Experts of a small language model.
Experts: 256 experts in each of 8 layers, 80 bilinear neurons an expert, 4 picks a token, a softmax router.
Training: a variant of SOAP for the experts, 438M tokens.
Below are experts of layer 3 (counted from 0) of a mixture-of-experts language model. Rows are named router (the router's row for the expert) and show model dimensions 0-191. Each number is 128 + 24 x the weight over its row's rms, rounded and kept within 0 to 255.
Before each expert's rows: "mostly gets" lists some tokens that are sent to it at least half of the time. This comes from a sample of Wikipedia text that the model never trained on.

# expert 93
mostly gets: "800", "900", "700", "300", "138", "157"
router [ 82 163 110 142 150 165 130 103  98 124 160 156 146 124  98 165 138 158 140 141 117 121 112 109 109 125 203 174 111 100  91 106 124 141 110 170 175 121 120  95 124 100  98 107 143 142 133 121 127 101  96 149 124 179 181 116 105 134 110 142 129  92 105 124 160 128 102 148 122 154 115 152 145 152 117 130 150 104 136 115 133 143 117 152 112 125 140 121 166  89  91 132 139 162 136 125 141  78 128 101 105 164 102  88 136 117 131 143 112 168 108  95 144 150 145 138 133 156 127 163 103  88 133 155 101 101 147 115 112 125 159 134 117 152 118 107 134 134 142 144 100 116 119 140 128  97  89 149 121 102 115  59 143 169 161 144 165 100  91 138 110 149 138  75 154 123 106 109 148 115 156 117 152 100 127 140 155 116 103 115 128 142 122 158 134 127 126 109 135 137 173 160]

# expert 245
mostly gets: " Tr", "-p", "pi", " prof", " metres", "-d"
router [146 124 101 120 115 106 134 120 154 145 123 110 109 127  62 130 118 151  89 107 126 149  93 164 118 129 134 141 116 139 123 127 159 152 130 115 155 173 103 155 114  92 157 147 125  98 121 122 142 143 146 148  81 184 115 161 147 100  81 107 111 116 112 127  99  98 124 161 127 131 161 132 146 107 119 131 129 138 137 103 123 122 100 117 156 102 122 172 102 130 112 122 195 119 144 128  91 133 170 174 107 141  88 101 101 125 111 155 129 133 109 152 192 148  90 163 168 153  99 156 179 132 129 137 135 124 118 179 108  90 138 148 131 126 141 153 131 121 135 122 110 159 138 128 146 142  91 144 119 102 122 122 123 131 147  99 147 118 159 105 116 171 127 149 141 135 157 146  95 171 143 122 114 127 115 110 177 171 149 113 126 144 130 114  60 156 134 132 115 111 170 133]

# expert 143
mostly gets: "ö", "ä", "ı", "ā", "ø", "ović"
router [160 106 123 116 127 132 114  95  96 145 143 110  97 145 129  81 123 136 110 148 140 148 170 105 124 109 128 134 129 148 158 106 151 145 128 118 138 104  96 146 109  99 112 131 136  99  85 120 129 124 113 100 133 101  98 135 132 175  99 122 105 122 140 139 140 157  88  95 147 101 107 105 150 138 140 153 101 105 103 117 105 143 111 127 147 140 109 147 143  83 144  99 125 110 156 115 168 131 118  98 115  93 164 152 117 110 115 169 165 147 168 178  90 150 139 154 131 135  95 133 134 124 127 133 117 157 164 127  98 137 137 164 115 105 155 154 129 139 153  80  94 162  95 125 103 119 133 113 142 119 143 135  81 129 103 100 168 157 137  91 170 128  86  98 109 164  95 152 121 111 129 154 167 171  83  90  96 123 138 123 154  92 141 109 191 162 167 134 140 113 125 145]

# expert 83
mostly gets: "–", "-I", " (−", "(", "^{", " percent"
router [161 128 138 153 105 114 107 144 151 155 139 129 126 101  88 138 144 117 167 159  97 171 126 132 126 114 131 160 127 161 129 146 162 114 107 122 149 137 110 137 123 121 153 127  82 150 151 122 140 180 116 139 126 145 118 133 132 146 109 135 122  92 133  98 130 110 136 106 137 126 157 128 135  98 139 122 137 149 106 130 158 112 105 127 146 111 120 104 117 165 151  92 127  88 160 124 120 171 121 163  97 153 113 124 122 152 112 136 116 156  81 121 153 125 141  67 136 124  91  74 150 124 129 106  95 131 125 118 124  96 151 158  94 109 118 140  82  94  84  95 132 125  87 155 127  89 191 147 120  90 111 159 135 122 146 139 111 138 164 105 111 130 135 152 185 128 116 156  95 105 146 150 133 142 189 128 184 134 140  98 141  85  90 102 107 151 117 105 155 103 126 172]

# expert 63
mostly gets: " SU", " Austria", "==", " SC", " Br", " Hungary"
router [149  96 129 115 132 136 127  94 130 167 130 129 101 170 117 151 105 148 129 121 103 127 162 134 107  86 147 178 147 151 101 100 124 140 132 118 107 134  98 137 105 127 108 131 142 102 102  93 146 104 126 120 149 140  75 148 159 167  91 113 129 111 140 117 133 139 130  96 153 118 112  88 181 130 152 140 124 111 125 126 127 150 130 131 122 150 149 145 133  87 165 127 104 103 146  87 162 133 106 122 121 106 138 155 131 143  79 181 159 132 155 134  98 147 153 148 106 120 108 120 135 146 106 152 165 173 163  98  79 135  94 140 145 109 160 158 136 151 162  91  94 161 108 157 105  96 118  85 107 117 136 150 121 102 114  96 141 153 136  85 151 133  82  80  92 161 100 136 103 132 149 137 164 139 119  96  74 109 110 115 135  95 153 132 142 148 158 120 114 122 112 143]

# expert 92
mostly gets: " Mr", " metres", " code", " medalist", "/A", ".m"
router [166 167 125 136  99 137  78 127 134 148 125 109 137 102  87 145  92  93 105  98 129 129 121 133 133 122 106 142 104 133 107 106 177 132 139 112 137 159 107 167 171 129 140 136  99  99 112 118 173 113 128 163 124 155 123 122 138 106 115 117 124 109  75 129 122 122 101 163 108 142 157 148 152 126 111 169 118 114 164  99 124 111 114 116 120 136 153 113 141 100 119  82 120 125 134 131  95 117 130 179 102 153 138 123 114 149 119 135 124 146 143  79 136 145 124 146  98 145 114 176 173 102 166  87 121 136 138 133 114 167 119 161 201 119 160 133 141 156 125 121 122 155 118 159 152  75 110 108 131  89 143 123 145 125 123  79 124 129 152 117 117 138 143 128  96 134 123 125 120  94 126 175 118 139 101 141 139 175 113 119 122 165 161 146 115 132 156 153  94 127  92 203]

# expert 165
mostly gets: " ec", " cr", " Hur", " Nav", " ab", " Hor"
router [165  84 123 114 125 149 107  91 120 153 148 109  91 169 133 128 101 151 133 126 106 130 142 128 116  82 139 159 150 136 123  86 129 135 140 113 123 119 101 144  97 134 109 129 115 133 106  83 138 105 123 117 126 145  86 153 163 160  95 127 117 115 142 112 134 136  99 104 174  96 114  86 169 141 180 143 133 108 146 138 134 149 113 142 140 140 127 158 130  92 176 115 105 113 152  97 157 135  99 128 119  95 137 160 132 136  99 177 154 146 161 134  97 160 152 163 131 111 112 118 131 123 129 139 156 161 139  95  80 132 107 141 127 119 157 160 117 130 158  93  84 154 105 144  92 125 130 101 108 118 131 155 109 100 100  93 159 157 116  93 163 127  79  95 105 164  86 148 125 138 148 141 173 160 126  89  83 132 121 131 133  96 147 126 175 159 153 121 111 123 112 145]

# expert 10
mostly gets: "vement", "iate", "agement", "isation", "ience", "hip"
router [112 113  95 157 159 146 158 121 112 138 132 145 124 114 146 125 113 144 115 110 126 116 115 169 136 134 121 124 138 170 150 104 141  90 129 129 119 135  99 106 159 157 118 121 151 127 176 109 118  89  84 161  68 136 166 113 140 130 149 162 149  77 120 126 117 127 141 161  87 118 111 125 115 110  93  98 136  88 104 121 128 103 137 146 142 128 127 145  93 125 120 154 152 169 155 133 165 140 173  98 142  85 141 133 156 153 109 141 136 103 118 160 115 158  85  97 112 114 106 100 118  92 114 167 113 166 140 102 153 135 165 138 112 158 140 147 154 127 151 111 127 119 126  72 135  91 173 153 136  98  82  92 132 115 112 122 129 142 138 102  89 151 123  94 131  91 168 113 154 144 142 121  82 157 156 176  84 140 158 112 146 134 148 124 112 131 145 161 106 103 135 144]

# expert 81
mostly gets: "Ch", "He", " Qu", "-H", "-K", "Gr"
router [174 121 135 108 166 111 146 115 106 115 114 102 107 152 152  89 108 125 141 113 121 145 138 132  86  73  88 122 146 124 130 134  88 119 122 164 155 133 166 130 115 135 114 114 103 160 137 132 120  95 112 105 100 142  89 125 162 152 150 133 149 106 170  96 144 129  93 114 111 122 124 109 155 141 146 134 174 157 136 118 146 167 103 136 127 112 119 163 168 105 162  91 110 145 129 113 153  88 104 118 113 135 121 130 100 134 113 125 117 136 166 168 110 161 104 115 143 159  96 112  99 113  77 132  99 124 113 128 147  98 144 105 165 105 132 182  89 135  92 118 129  99  96  78 114 128 118 134  81 109 171 136 116 174 108 136 149 108 149 132 100 118  90 119 156 132  84 148 129 132 124 144 157 150  80 109  84 140 158 123 115 135 173 140 102 122 118 147 119 111 149 167]

# expert 224
mostly gets: " (", "(", "family", " (#", " Family"
router [ 94 150 124 127 149 135  89 151 103 166 131 175 159 140 164 174 139  88 121 158 100 142 146 139 111 140 147 118 127 107 135 153 151 128 182 124  92 148 153 117 158 173  95 128  73 157 116 148  90 161  82 108 117 197 115  88 173 104 131 119 114 107 123 183 122 154 119  88 115 116 150 138 131 131 130 144 123 102 116 155 161 110 151 135 166 118 179  81 101 163 132 110 114 126 123 114 125 126 144 107 142 100 120 164 146 119 115 117 151 130 131 109 128 127 152 127 117  96 153 199 146 134 184 153  85 119 107 128 127 105 120 139 133 101 129 114 119 142 105 143 125 151  95  87 115 110 140 136 141  94 115 132 167 113 118 128 153  93  96 136 145 122 127 168 121 137 135 121 159 121 127 130 125 151 121 145 101  95 120 147 102 118 170 126 129 147 149 108 120 102 148 114]

# expert 160
mostly gets: " real", " ev", " critic", "}", " Abd", " conv"
router [ 75 132 130 133 111 129 139 147 111 158 115 107  96 137 161 102 115 126 112 108 122 163 143 120 114 112 138  99 154 105  76 122 199 142 126 102 122 109 107 138  58 125 167 179 154  80 119 155  90 148 114 117 152 140 129  91 108 151  96 115 126 100 109 148 113 140 121  78 118 100 175  82 133 105 132 132 127 122 114 143 102 172 131 129 100 100  93 152 120 151 153  77 115 102 173 115 114 117 112 103 141 153  98 145  95 163 115 134 167 131 107 133 132 144 135 130 135 139  95 142 166 112 108 172 126  95 123 111 131 140 126 123 127 134 115 127 105  82 129 149 159 143  99 131 129 159 139 103 128 190 128 123  91 113 131 107  85 115  99 128 135 126 135 151 131 133 123 103 135 118 129  90 116  84 143 101 137 130  92 106 148 141 109 165 104 129 109 134 130 118 179 124]

# expert 107
mostly gets: " list", " Georgia", " Maryland", " Records", " County", " #"
router [145 132 165 132 131 153 175 145  83 134 137 149 125 138  91 100 114 151 141 114 130  92 101 151  92 110 120 105 126 109  97 106  86 157 132  92 156 122 149 133  75 165 135 162 142  79 117 125 159 120 120 142 142 104 117 145 164 135 119 120 166 116 141 109 128 153 112 124 132 149 152 118 141 112 119 133 152 128 158 112 157  90  84 146 136 108 138 100 137  99 122  57 117 139 138 103 145 124 127 120 147 135 138 157  93 137 150 150 164  78 149 109 122 168 116 138 119 116 138 136 118 146 114  96 126 108 140 122 123 200 118 131 112 123  85 120 110 149 134 102 157 133 120 143 138 110 121 144 120 122  73 143 116 138  57 118  88 124  91 186 131 136 119 144 134  98 110 129 153 143 140 146 174 103 150 145 110 128 134 171 147 134 139 151 148 168 150  72 114  84 120 133]

# expert 88
mostly gets: " (\"", " (#", " (", "(", " [", "—"
router [136 121 140 116 131 129 117 123 154 104 145 140 142 134 136  79 156 115 146 181 129 151  93 145  94 167 127 152  97 142 141 137  98 110 114 113 108 114 122 129  79 112 161 143 133 168 110 166 148 154  94 140 143 103  96 111 172 133 107 163 129 150 141  99 125 116 120 108  78 108 148  96 107 138 106 154 103 148 116 117 159 107 109 136 144  85 162 112 119 158 172 113 116 142 131 125 142 126 131 142 121 107 129 148  94 137 120  55 137 121  65 113 137 131 144  93 153 119 157 112 112 137  97 139  65 126  65 156 115 123 128 129 138 111  93  91 112 102  93 115 119 126 155 133 118 118 154 142 133 106 122  87 155 125 140 149 164  98 107 160  70 145 131 165 150 142 155 132 146  99  97 133 150 140 117 169 106  97 117 137 123 135  96 129 133 111 140 115 170  97 115 163]

# expert 95
mostly gets: " During", "During", "On", " ±%", " Despite", " After"
router [113 108 154 169 138 138 130 115 150 128  87 113 111  98 150 146 114 137 110 150 165 105 115 107  95 153 142 137 110 160 176 143 128 132 136 117 161 111 137 136 173 131  87 155 128 122 114 120 151 115  83 121 177 171 179 121 117 122 118 115 136 169 159 156 135 103 135 146 123 137  80 171  89 128 134 123 149 162 105 112  75 138 104 115 170 164 166 167 125 140 131 130 150 108 130 131 126 125 112 121 162 123  98  80  95 181 184 123 123 132 146 130 152 148 109 151 140  85 103 101  99 136 152 138 132 122 129 161 109 124 152 127 131 160 133 151 135  93 127 115 144 147 136 150 139 105  96 105  94 117 136 139 112 115 121 117 137 116 106 150  92 135 121 159 112  96 105 109 104 118 128 138 133  95 133 124 130 173 169  99  93 123 184 158 133 138 118 134  81 179  97 142]

# expert 70
mostly gets: " To", " into", " Is", " Like", "From", "'t"
router [114 155 177 139 163 133 133 123 104 104 133 157 152  86  70  88 109 142 104 140 146 150 141 171 124 120  94 119 139  85 147 120  97 117 116 107 139 140 121 115 118 141 143 155 157 138  98 124 129  97 157 122 110  92 148 123 103 125 108 111 132 119 118 108 154 145 163 127 144 133 116 134 104 127 115 127  95 140 135 128 139 136 192 161 138 142 158 124 150 121 147 105 169 147 145 131 152 156 129 128 112  85 121 169 107 151 153  78 104 125 112 139 145 108 135 149 128  87 115  92 147 121 133 119 104  53 145 107 114 132  90 131 133  92 133  73 104 131 121 136 127 136 147 123 164 102  79  94 124 146  98 126 146 101 163 133 128  89 103 135 136 186 150 176 130 101 148 144 114 125 117 128 120 168 127 119 103 122 124  98 109 187 125 174 139 166 140  83 134 109 106 146]

# expert 215
mostly gets: " Austria", " univers", " es", " Puerto", " Asia", " Massachusetts"
router [156  90 147  83  96 134  97 139 111 130 140 141 121 154 113 138  77 164 137 114 135  95 147 117 123  69 134 154 152 123 131 117  96 117 135 118 121 136 100 149 130 136 103 128 134 144 136 111 124 128 116  78 121 123  90 150 159 136 128 129 129 137 164  98 131 157 112  95 184 103 128  81 157 142 156 152 131  87 150 140 114 150 145 128 127 162 136 141 120 106 189  92  96 116 142 114 167 120  85 136 117  98 147 136 121 161  85 143 117 129 142 132  79 155 146 141 155 134 127 107 115 114 140 145 158 140 139 122 111 125 121 117 135 128 128 152 125 105 121 110  89 138 108 119  90 155 143 121 103 127 137 155  72  83 117 108 149 171 144 126 178 125 106 120 114 179  79 169 118  91 143 155 138 137 145  98  70 134 158 110 143  96 109 129 183 158 154 123 124 130  98 126]

# expert 230
mostly gets: "—", "...", " UN", " Def", " action", " fight"
router [139 138 144  83 107 136 133 140 139 123 170 152 134 123 154 149 139 155 117 158 152 167 152  93 159 102 170 159 129 113 139 117 114 140 117 131 140 164 105 151 112 102 123 123 146 133 153 146 140 130 165 101 142  75 114  89  94 108 100 146 170  84 134 123  97 118 124 103 140 126 155 157 159  71 148 140  90 125 141 117 102 153 198 107 153 112 138 134 125 158 159 134  88 109 157 127 130 142 120 108 107 142 137 131 117 161 115  87 158 139 107  96 162 145 137 133 141 162 131  99 107 145  94 150 163 145 106 142 137 114  98 134 161 135 146 164 156 102 163 163 119 115 128 125 128 117 162 161 128 150 122  69 113  83 113 153 154 153 195 142 148  92 108 116 126 126 109 124 143  97 155 140 139  99 104 137 121  72 118 127 147 145  99  89 105 118 133 116 145 115 123 130]

# expert 182
mostly gets: " Dor", "bor", "on", "ythm", "(s", "er"
router [107 111 107 129 155 134 141 138  88 155 111  84 176  96 159 126 119 142  86 119 143 101 146 173 119 121 142 125 141 102 138 128 107 152 121 155 151 109  99 103 110 125 115 165 152 142 153  79 127 120 107 165 127 121 120 145 115 146 101 157 111 122 101 151 126 103 121  39 154 141 109 104 155 154 112 123 135 131 128 103 136 123 116 151 136 166 107 113  90 119  79 117 161 114  99  98 102 143 166 101 112 140 117 176 159 112 183 148  94 103 124 116  86 172 102  87 100 156 172 153 111 107 135 151 106 153 184 114  88 124 168 115 128  84 142 127 123 116 125 128 115 139 169 129 117 128 141 128 152 114 126 133 136 114 132 135 137 129 149 111 158 126 133 118 144 129  97 146  94 162 171 187 138 113  92 121 113  95 160 110 141 127 125 123 128 120 145 146 141 134 135 137]

# expert 87
mostly gets: " education", " birth", " fre", " Love", " life", " Golden"
router [177  95 109 120 161 158 126 130  82 116 109 139 104 169 171 175 133 144 101  97 127 120 156 129 121  91 159 137 129 142 162 120 131  99 170 122 120 181 134 152  89 158 107 148 133 140 112 131 113 102 101 172  96 139 107 145 142 139  92 126 126  97 140 127 124 181 119  96 148 149 144 123 123 109 142 153 137 119 104  95 145 146 155 140 158 130 162 121 104 136 141 160 101 149  77 102 121  80 122 122 121 132 118 133 130 105 118 143 176 137 150 130  76 133 152 135 126 110 163 139 112 127 167 156 114 150 118 123 124 108 130 122 158  94 143 146 140 140 105 147 142  98 145 139  97 111 120  77 117 130 163 141 124 100 100  96 173 129 129 106 137 148 105 122  79 125 139 127 171 124 123 156 113 110 121 113 108  77 123 178 133 105 168  96 132 112 142 164  73 126 167 127]

# expert 175
mostly gets: " Swing", ".D", "-election", "PI", "ryst", " Film"
router [150 127 121 116 159  91 130 147 123 130 135 118 142  85  85 134 130 135 141 115 141 144 106 130 124 135 146 173 136 118 119 117 134 138 101 156 164 173 140 137 146 139 136 122 157 111 141 120 134 132 133 121 153 171 124 134 144 119 157 103 154 150  77 102 137 142 138 175 146 136 143  99 144 125 117 173 107 154 146 116  94 101  91 100  90 117 104 124  85 200 160 129 132 149 152 152  94 164 132  96 149  89 122 129 112 105 154 126 107 127 170 124  92 143 105 131 127 113  88 155 131 136 113 151 105 129  81 174 137 128 158 137 155 120 153 116 136 101 143  92 147 101 109 108 111 107 134  98  94 130 107 111 132 113 132  99 136 161 149  89 176  89 129 183  96 138 115 162 128 141  99 148 176 140  81 122 143 134 121 111 138 140  84 148  81  80 125 134 111 117 165 137]

# expert 129
mostly gets: " Ham", " Hung", " Hong", " Fed", " Leon", " Mak"
router [110 115 157 158 151 106 116 162 143 131 171 120 116 130 132 124 123 138 110 130 108 139 129  93  98 136 146 140 121 119 117 109  98 163 107 150 134 141 212 136 130  97 117 139 157 110 178 106 107 120 111 142 172 123 108 125  99  89 106  71 112 117 131 106 150 134 140 100 130  96  80 115 131 119 155 132  85 136 146 115 143  94 168 133 112 159 123 121 135 132 141  91 112  63 136 128 133 160 141 145 106 132 144 149 154 116 109 151  95 111 147 137 146 116 139  93 104 109 147 123 148 121 113 162 126 130  97 135 110 163 100 142 168  99 124 147 109 111 167 130 107 159 150 129 134 144 120  97 135 125 133 168 163 148 108 122 149 117 147  97 179 133 132  96 109  95 101 156  94 150 133 123 148 139 126 139 165 137  66 121 150 118  97 191 156 136 160 143  86 148 168 113]

# expert 170
mostly gets: " Mc", " Blue", " Wood", " Bry", " wood", "icine"
router [138 112 130 121 144 188  92 101 148 130 165 128 140 121 140 100 137 120  88 113  84 110 151 110 153 135 138 180 130 103 150  68 138 134 134 151 120 178 112  98 104 131 121 123 107 109 123 113 134 124  99 123 138  89  92 157 120 122 103  91 128 140 124 118 156 154 107  95 141 109 110 142 128 155 155 141 115  83 107 164 162 151 157 111 142 156 147 149 136  89 145 120 112  67 105 117 106  83 135 144 113 107 108 142 131 146  96 157 120 161 128 131  76 144 153 154 116 107 117 176 139 177  92 132 142 145 140  89 133 119 111 135 167 115 127 134 150 132 145  99 112 143 140 164 111 112 132 118 103 122 143 125 147 118 112 114 136 133 170  83 134  87 116 151  99 115 101 115 119 146 121 119 131 163 129 127 115 104  84 125 126  72 140  88 155 167 172 161 126  86 134 157]

# expert 226
mostly gets: " word", " example", " languages", " English", " words", " places"
router [166 104 117 134  92 116 128 122 108 190 142 135 126 125 120 136 151 152 105 129 118 102 151 127 101 106 132 149  86 144 129 111 182 137 151 139  98  94  90 115  62 128  96 109 110 111 162 115 134  91 149 118 108 144 104 180 140 129  75  97 156 148 153 133 177 197  98  95 158 103  86 113 138 120 158 109 176 181 141 146 122 106 125 103 152 131 119 100 137 118 112 132 121 140 127 103 136 113 107  95 139 142 121 141 123 130 113 163 145 123 132 153  82 121 133 122 151  87 134 130 103 107 169 147 140 144 115 131 138 121 121 169 114 107 160 134  89 140 144 106 113 126 144 124 100 108 157 121 134 128 124 173 116  98 173  87 114 146  84 130 144 145 117 135 108 162 106  94 134 106 106 159 138 132 127 111 112 100 159 156 138  83 150 126 159 156 131 143 119 153 132 139]

# expert 249
mostly gets: " Smith", " London", " Brown", " Texas", " Ohio", " California"
router [147 101 123 100 140 130 137 124 132 131 159 121 112 157 118  93 143 161 127 148 113 150 115  95 132 135 153 160 143  96 173 130  93 135 150  93 139  95 132 121 101 124  92 119 139 112  80 100 137 157 120 140 148 169 107 127 170 174  80 124 110 150 127 121  72 150  92 130 172 115  99 119 115 158 156 167 103  87 127 139 126 167 132 158 117 156 165 142 158 125 147  86 124  79 125 130 151 105 111  72 112 132  98 175 156 103 136 150 112 109 116 151  82 169 149  86 141 105 157 140 126 135 145 142 133 112 107 132 121 135 140 126 118 143 120 137 118 124 157  79 150 146 141 146 105 182 117 118  76 129 139 162 115 162  91 144 107 156 150 128 107 140 118 125 137 155 133 155 107 146 106 152 132 127 112 104  87 105 131 146 145 103 127  94 184 133 118 121 152 145 132 147]

# expert 119
mostly gets: "ía", " Francisco", "ado", "ión", "andro", "ona"
router [129 111 140 128 169 123 158 121 111 128 153 101 134 111 169 119  57 111 121 122 160 116 104 159 107 104 115 107 121 175 151 123 121 141  94 127 126  96 124  84 119 103 142 115 159 125 125 114 129  79 115 110  96 140 113 122 107 146 142 153 136 144 129 152 127 131 137 179 103 123 144 152 122 151 132 169  99 113 112 176 112 122 115 145 117 137 153 116 100 147 112 134 112 191 130 122 181 104  94  91 106 100  87 111 109 149 131 136 135  71 133 122 142 157 110 137 103  92 129 146 123 158  67 133 146 150 143 137 135 135 120 140 149 124  96 116 149 150 132  81 137 106 131 107 120 115 172 134 155 107 121 120 116 148 111 146 141 127 123 123 139 172 125 192  98 138 137 124 138 145 124 120  94 155 145 115 109 151  76 109 140 128  73  77 131 124 152 194 159 131 112 121]

# expert 33
mostly gets: " R", "R", "C", "Ad", "-R", "T"
router [156  95 124  96 125 126  86  98 108 154 107 136  93 196 124 121 101 113 124 177 154 114 155 158 105 121 105 175 159 123 114 103  83 160 156 106 171 123  94 153 166 117  99 143 130 117 113 135 122 116 112 121  73 111  78 123 102 107  94 153 124  97 141 115 142 115 138 112 146 118 103  86 141 122 167 115 152 113 131 128 111 145 125 132 107 121 138 119 152 115 154 134 167 168 150 142 130 116 125 102 115 159 118 134 132 133 122 173 100 114 123 121 138 171 114 143 132 131 126  80 136 157 142 115 121 119 138 107  99  96 131 111 170 108 138 177 140 121 134 121 115 145 127 121  67 143 184  99 159 151 139 110  94  93 145 110 150 124 116 143 147 171 113 130  97 100 108 104 116 123 118 176 140 157 146 122 121 104  77  93 168 149 132  85 110 139 140 151 110 121 138 122]

# expert 82
mostly gets: " philos", " Shan", "aku", " Lor", "ocrat", " Domin"
router [106 108 108 119 111 120 129 125 127 149 142 105 134 136 107 155 136 147 121  73 104 159 153 100 158 157 123 160 136 118  97 119 101 147  96 103  97  84 111 109 162 107 120 153 115 139 131 163 125 184  86 170 129 119 112 136 140 138 105 140 114 119 152 133 136 126 144  66 145 161 128 101 151 150 167 148 155 151 125 148 113 140 136 122 103 144 163 104 156  79 139 140 183  68 137 120 111 164 130 151 125 135 132  82 140 123 159 147 127 136 102 148  92 139 116 103 111 162 184 101 144 104 173 168 158 157 146 128 125 137 158 127 131 138 152 120 142  77 117 135 121 155 134 161 143  98 162 142 172 126 130 161 110 118 136 143 126 140 162 141 140 133 124  93 150 147 111 135 167 105 119 135 110 118 155 141 157 132 148 100 166 113 124 116  69 104 149 154 115 160 102 148]

# expert 155
mostly gets: " TV", " Nick", " radio", " requ", " Mot", " hot"
router [145  76 110 112 138 145 117 119  91 173 137 123  90 182 134 142  94 153 136 151  87 121 163 111 115 110 117 148 155 142 149 101 130 129 127 112 134 134 106 127 104 151 102 132 165 127 101  96 136  95 147 117 128 128  81 128 167 154  82 107 105 100 173 122 130 132 119 126 149 119 108  88 198 116 171 141 130  93 124 144 113 145 154 145 130 136 152 151 100  77 160 102  96 104 133 110 141 136 112 117 107  99 161 140 124 142  92 147 170 164 136 113 129 140 133 146 113 129 122 119 130 147 139 104 150 143 148 114  90 133 115 133 135  93 146 163 100 146 133  96  81 167 116 155 109 117 102 106 102 118 158 165 105  92 108 109 126 162 111 112 142 135  60  91 108 140 117 121 133 130 139 161 166 161 120  86  94 116 124 140 147  82 141 136 154 155 148 110 137 135 115 138]

# expert 172
mostly gets: "ational", "lection", "ological", "ultural", "ology", " culture"
router [131 121  98 129 154 147 153 120 101 149 118 149 123 152 152 146 132 124 140  97 139 147 121 123 120 104 120 144  98 167 150 111 107  83 156 112 121 148 117 141 142 133 106 120  87 162 186 119 137 101  90 130 102 157 111  92 131 137 127 156 114 127  86 149 111 131  91 113 118 136 142 117 147  80 125  81 119 144 120 106 155 127 178 149 107 126 134 106 120 132 127 133  93 136 106 153 109 129 157 131 127 118 124 129 139  92 160 133 116 138 106 109 105 114 104  91 162 155 167 114 105 160 163 157  66 162 136 117 125 127 138 150 138 113 145 136 149 164 112 128 115 130 132 155 152 119 147 124 124 119 155 121 148 111 182 104 148 137 153 132 134 107 135 140 152 156 177  74  88 181 107 131  98  69 144 148 112  94 126 127 123 149 120 104  72  90 112 111 167  64 171 127]

# expert 98
mostly gets: " Andrew", " Eric", "opher", "iri", "og", "mad"
router [ 83 147 158 136 164 140 112 140  88 129 139 119  87 111 166 172 145 129  89 113 155 126 162 137  95 108 125 131 116 111 128 120  90 112 107 134  96 107 120 102 141 137 182 114 134 118 133 124 114 125 132 121 126  87 115  76  94  97 125 139 164 104  94 118 119 139 101 109  84  96 105 102 122 125 120 118 126 150 106 150 107 152 110 133 140 149  87 155 106 129  97  93 146  81 142 157 114 153 109 139 110 109 127 121 159 121 161 130 129 125 144 116 116 103  81 110 128 121 146 110 136 140 123 146  81 131 134 152 111 112 179 161 121 192  90 142 161 137 131 119 117 122 111  73 103 125 143 119 143 123 154 135 126 136  92 145 152 146 108 140 168 161 131 117  95  98 127 124 111 176 145 146 125 130 151 119 117  76 153  49 147 111 123 138 133  78 152 157 149  99 117 132]

# expert 154
mostly gets: " S", " Y", " Tw", " Sh", " T"
router [166  92 127 112 132 156 102  98 112 149 141 123  93 178 136 132  95 150 141 124 100 129 146 130 117  82 144 153 149 131 126  95 137 135 137 116 120 118  99 142 102 135 105 127 121 136 103  89 137 104 126 120 133 140  88 152 167 162  85 122 119 119 149 105 140 142  97 106 173  98 111  86 175 141 181 153 135 108 137 134 133 145 113 132 134 139 127 153 123  88 171 118 100 102 149  94 153 126  99 131 121  92 133 154 130 142  95 169 157 148 163 137  98 159 147 158 126 122 111 120 129 122 137 133 161 159 133  99  86 134 104 137 131 121 160 155 115 144 158  93  87 154 105 145  95 116 131 104 112 115 133 161 108 105  89  95 161 160 124  99 163 134  76 107  99 153  84 148 122 135 141 136 176 165 120  82  87 129 124 117 147  97 148 130 175 159 157 121 115 116 120 145]

# expert 145
mostly gets: " During", "At", "During", " @", "By", " beyond"
router [114 124  79 164 140 138 128 147 164 141 115 160 172 142  95 129 107  84  88 123 138 119 141 132 123 126 117 164  99 110 137 177 157 131 126 126 112 194 115 133 119 118 151 160 136 151  94 124 130 112 129  93 149 138 143 134 120 136  94  97 141 166 135 190 131 127 144 144 118 137 132 151  71 110 129 154 138 136 149 126 141 128 108  92 184 159 150 152 152 114 100 120 156 123 141 164 148 141 129 100 128 144 141  91 115 155 149  94 138 159 117 175 137 102 124 150 106  91 114 135 106 161 156 121 173 133 164 179 119 134 125  97 135 108 121 106  81 146 132 158 146  90 153 132 133 129 108 145 106 164 142 163 174 103 137 110 138 153 112 148 111 139 160 109 127  99 118 135 121 157 136 117 114 145 118 121 108 118 161 161  85 147 119 162 160 146 115 109 153 155  88  86]

# expert 115
mostly gets: " T", " requ", " rein"
router [173  71 125 116 128 154  87  91 121 151 148 115 100 169 130 124  99 158 137 126  92 135 143 131 116  87 131 149 144 127 133  97 144 138 141 103 133 119 100 132  93 140 106 133 121 141  97  82 135 112 125 119 124 137  85 146 167 163  91 112 118 114 143 114 129 125  95 108 169  97 112  93 182 131 179 137 137 121 135 134 135 144 118 135 150 140 127 156 128  93 166 120 104 110 139 100 149 117  95 136 123  92 122 157 133 132 102 183 158 153 153 142  98 152 155 170 131 113 100 123 126 124 129 140 161 152 150  90  82 131 114 145 133 121 159 154 117 134 154 102  92 162 103 144  95 131 128  96 101 118 126 163 114 117  92  89 154 162 121  99 152 134  69 100 107 152  79 147 123 141 133 134 169 163 121  91  91 139 118 133 134 101 155 129 167 157 150 118 118 121 112 148]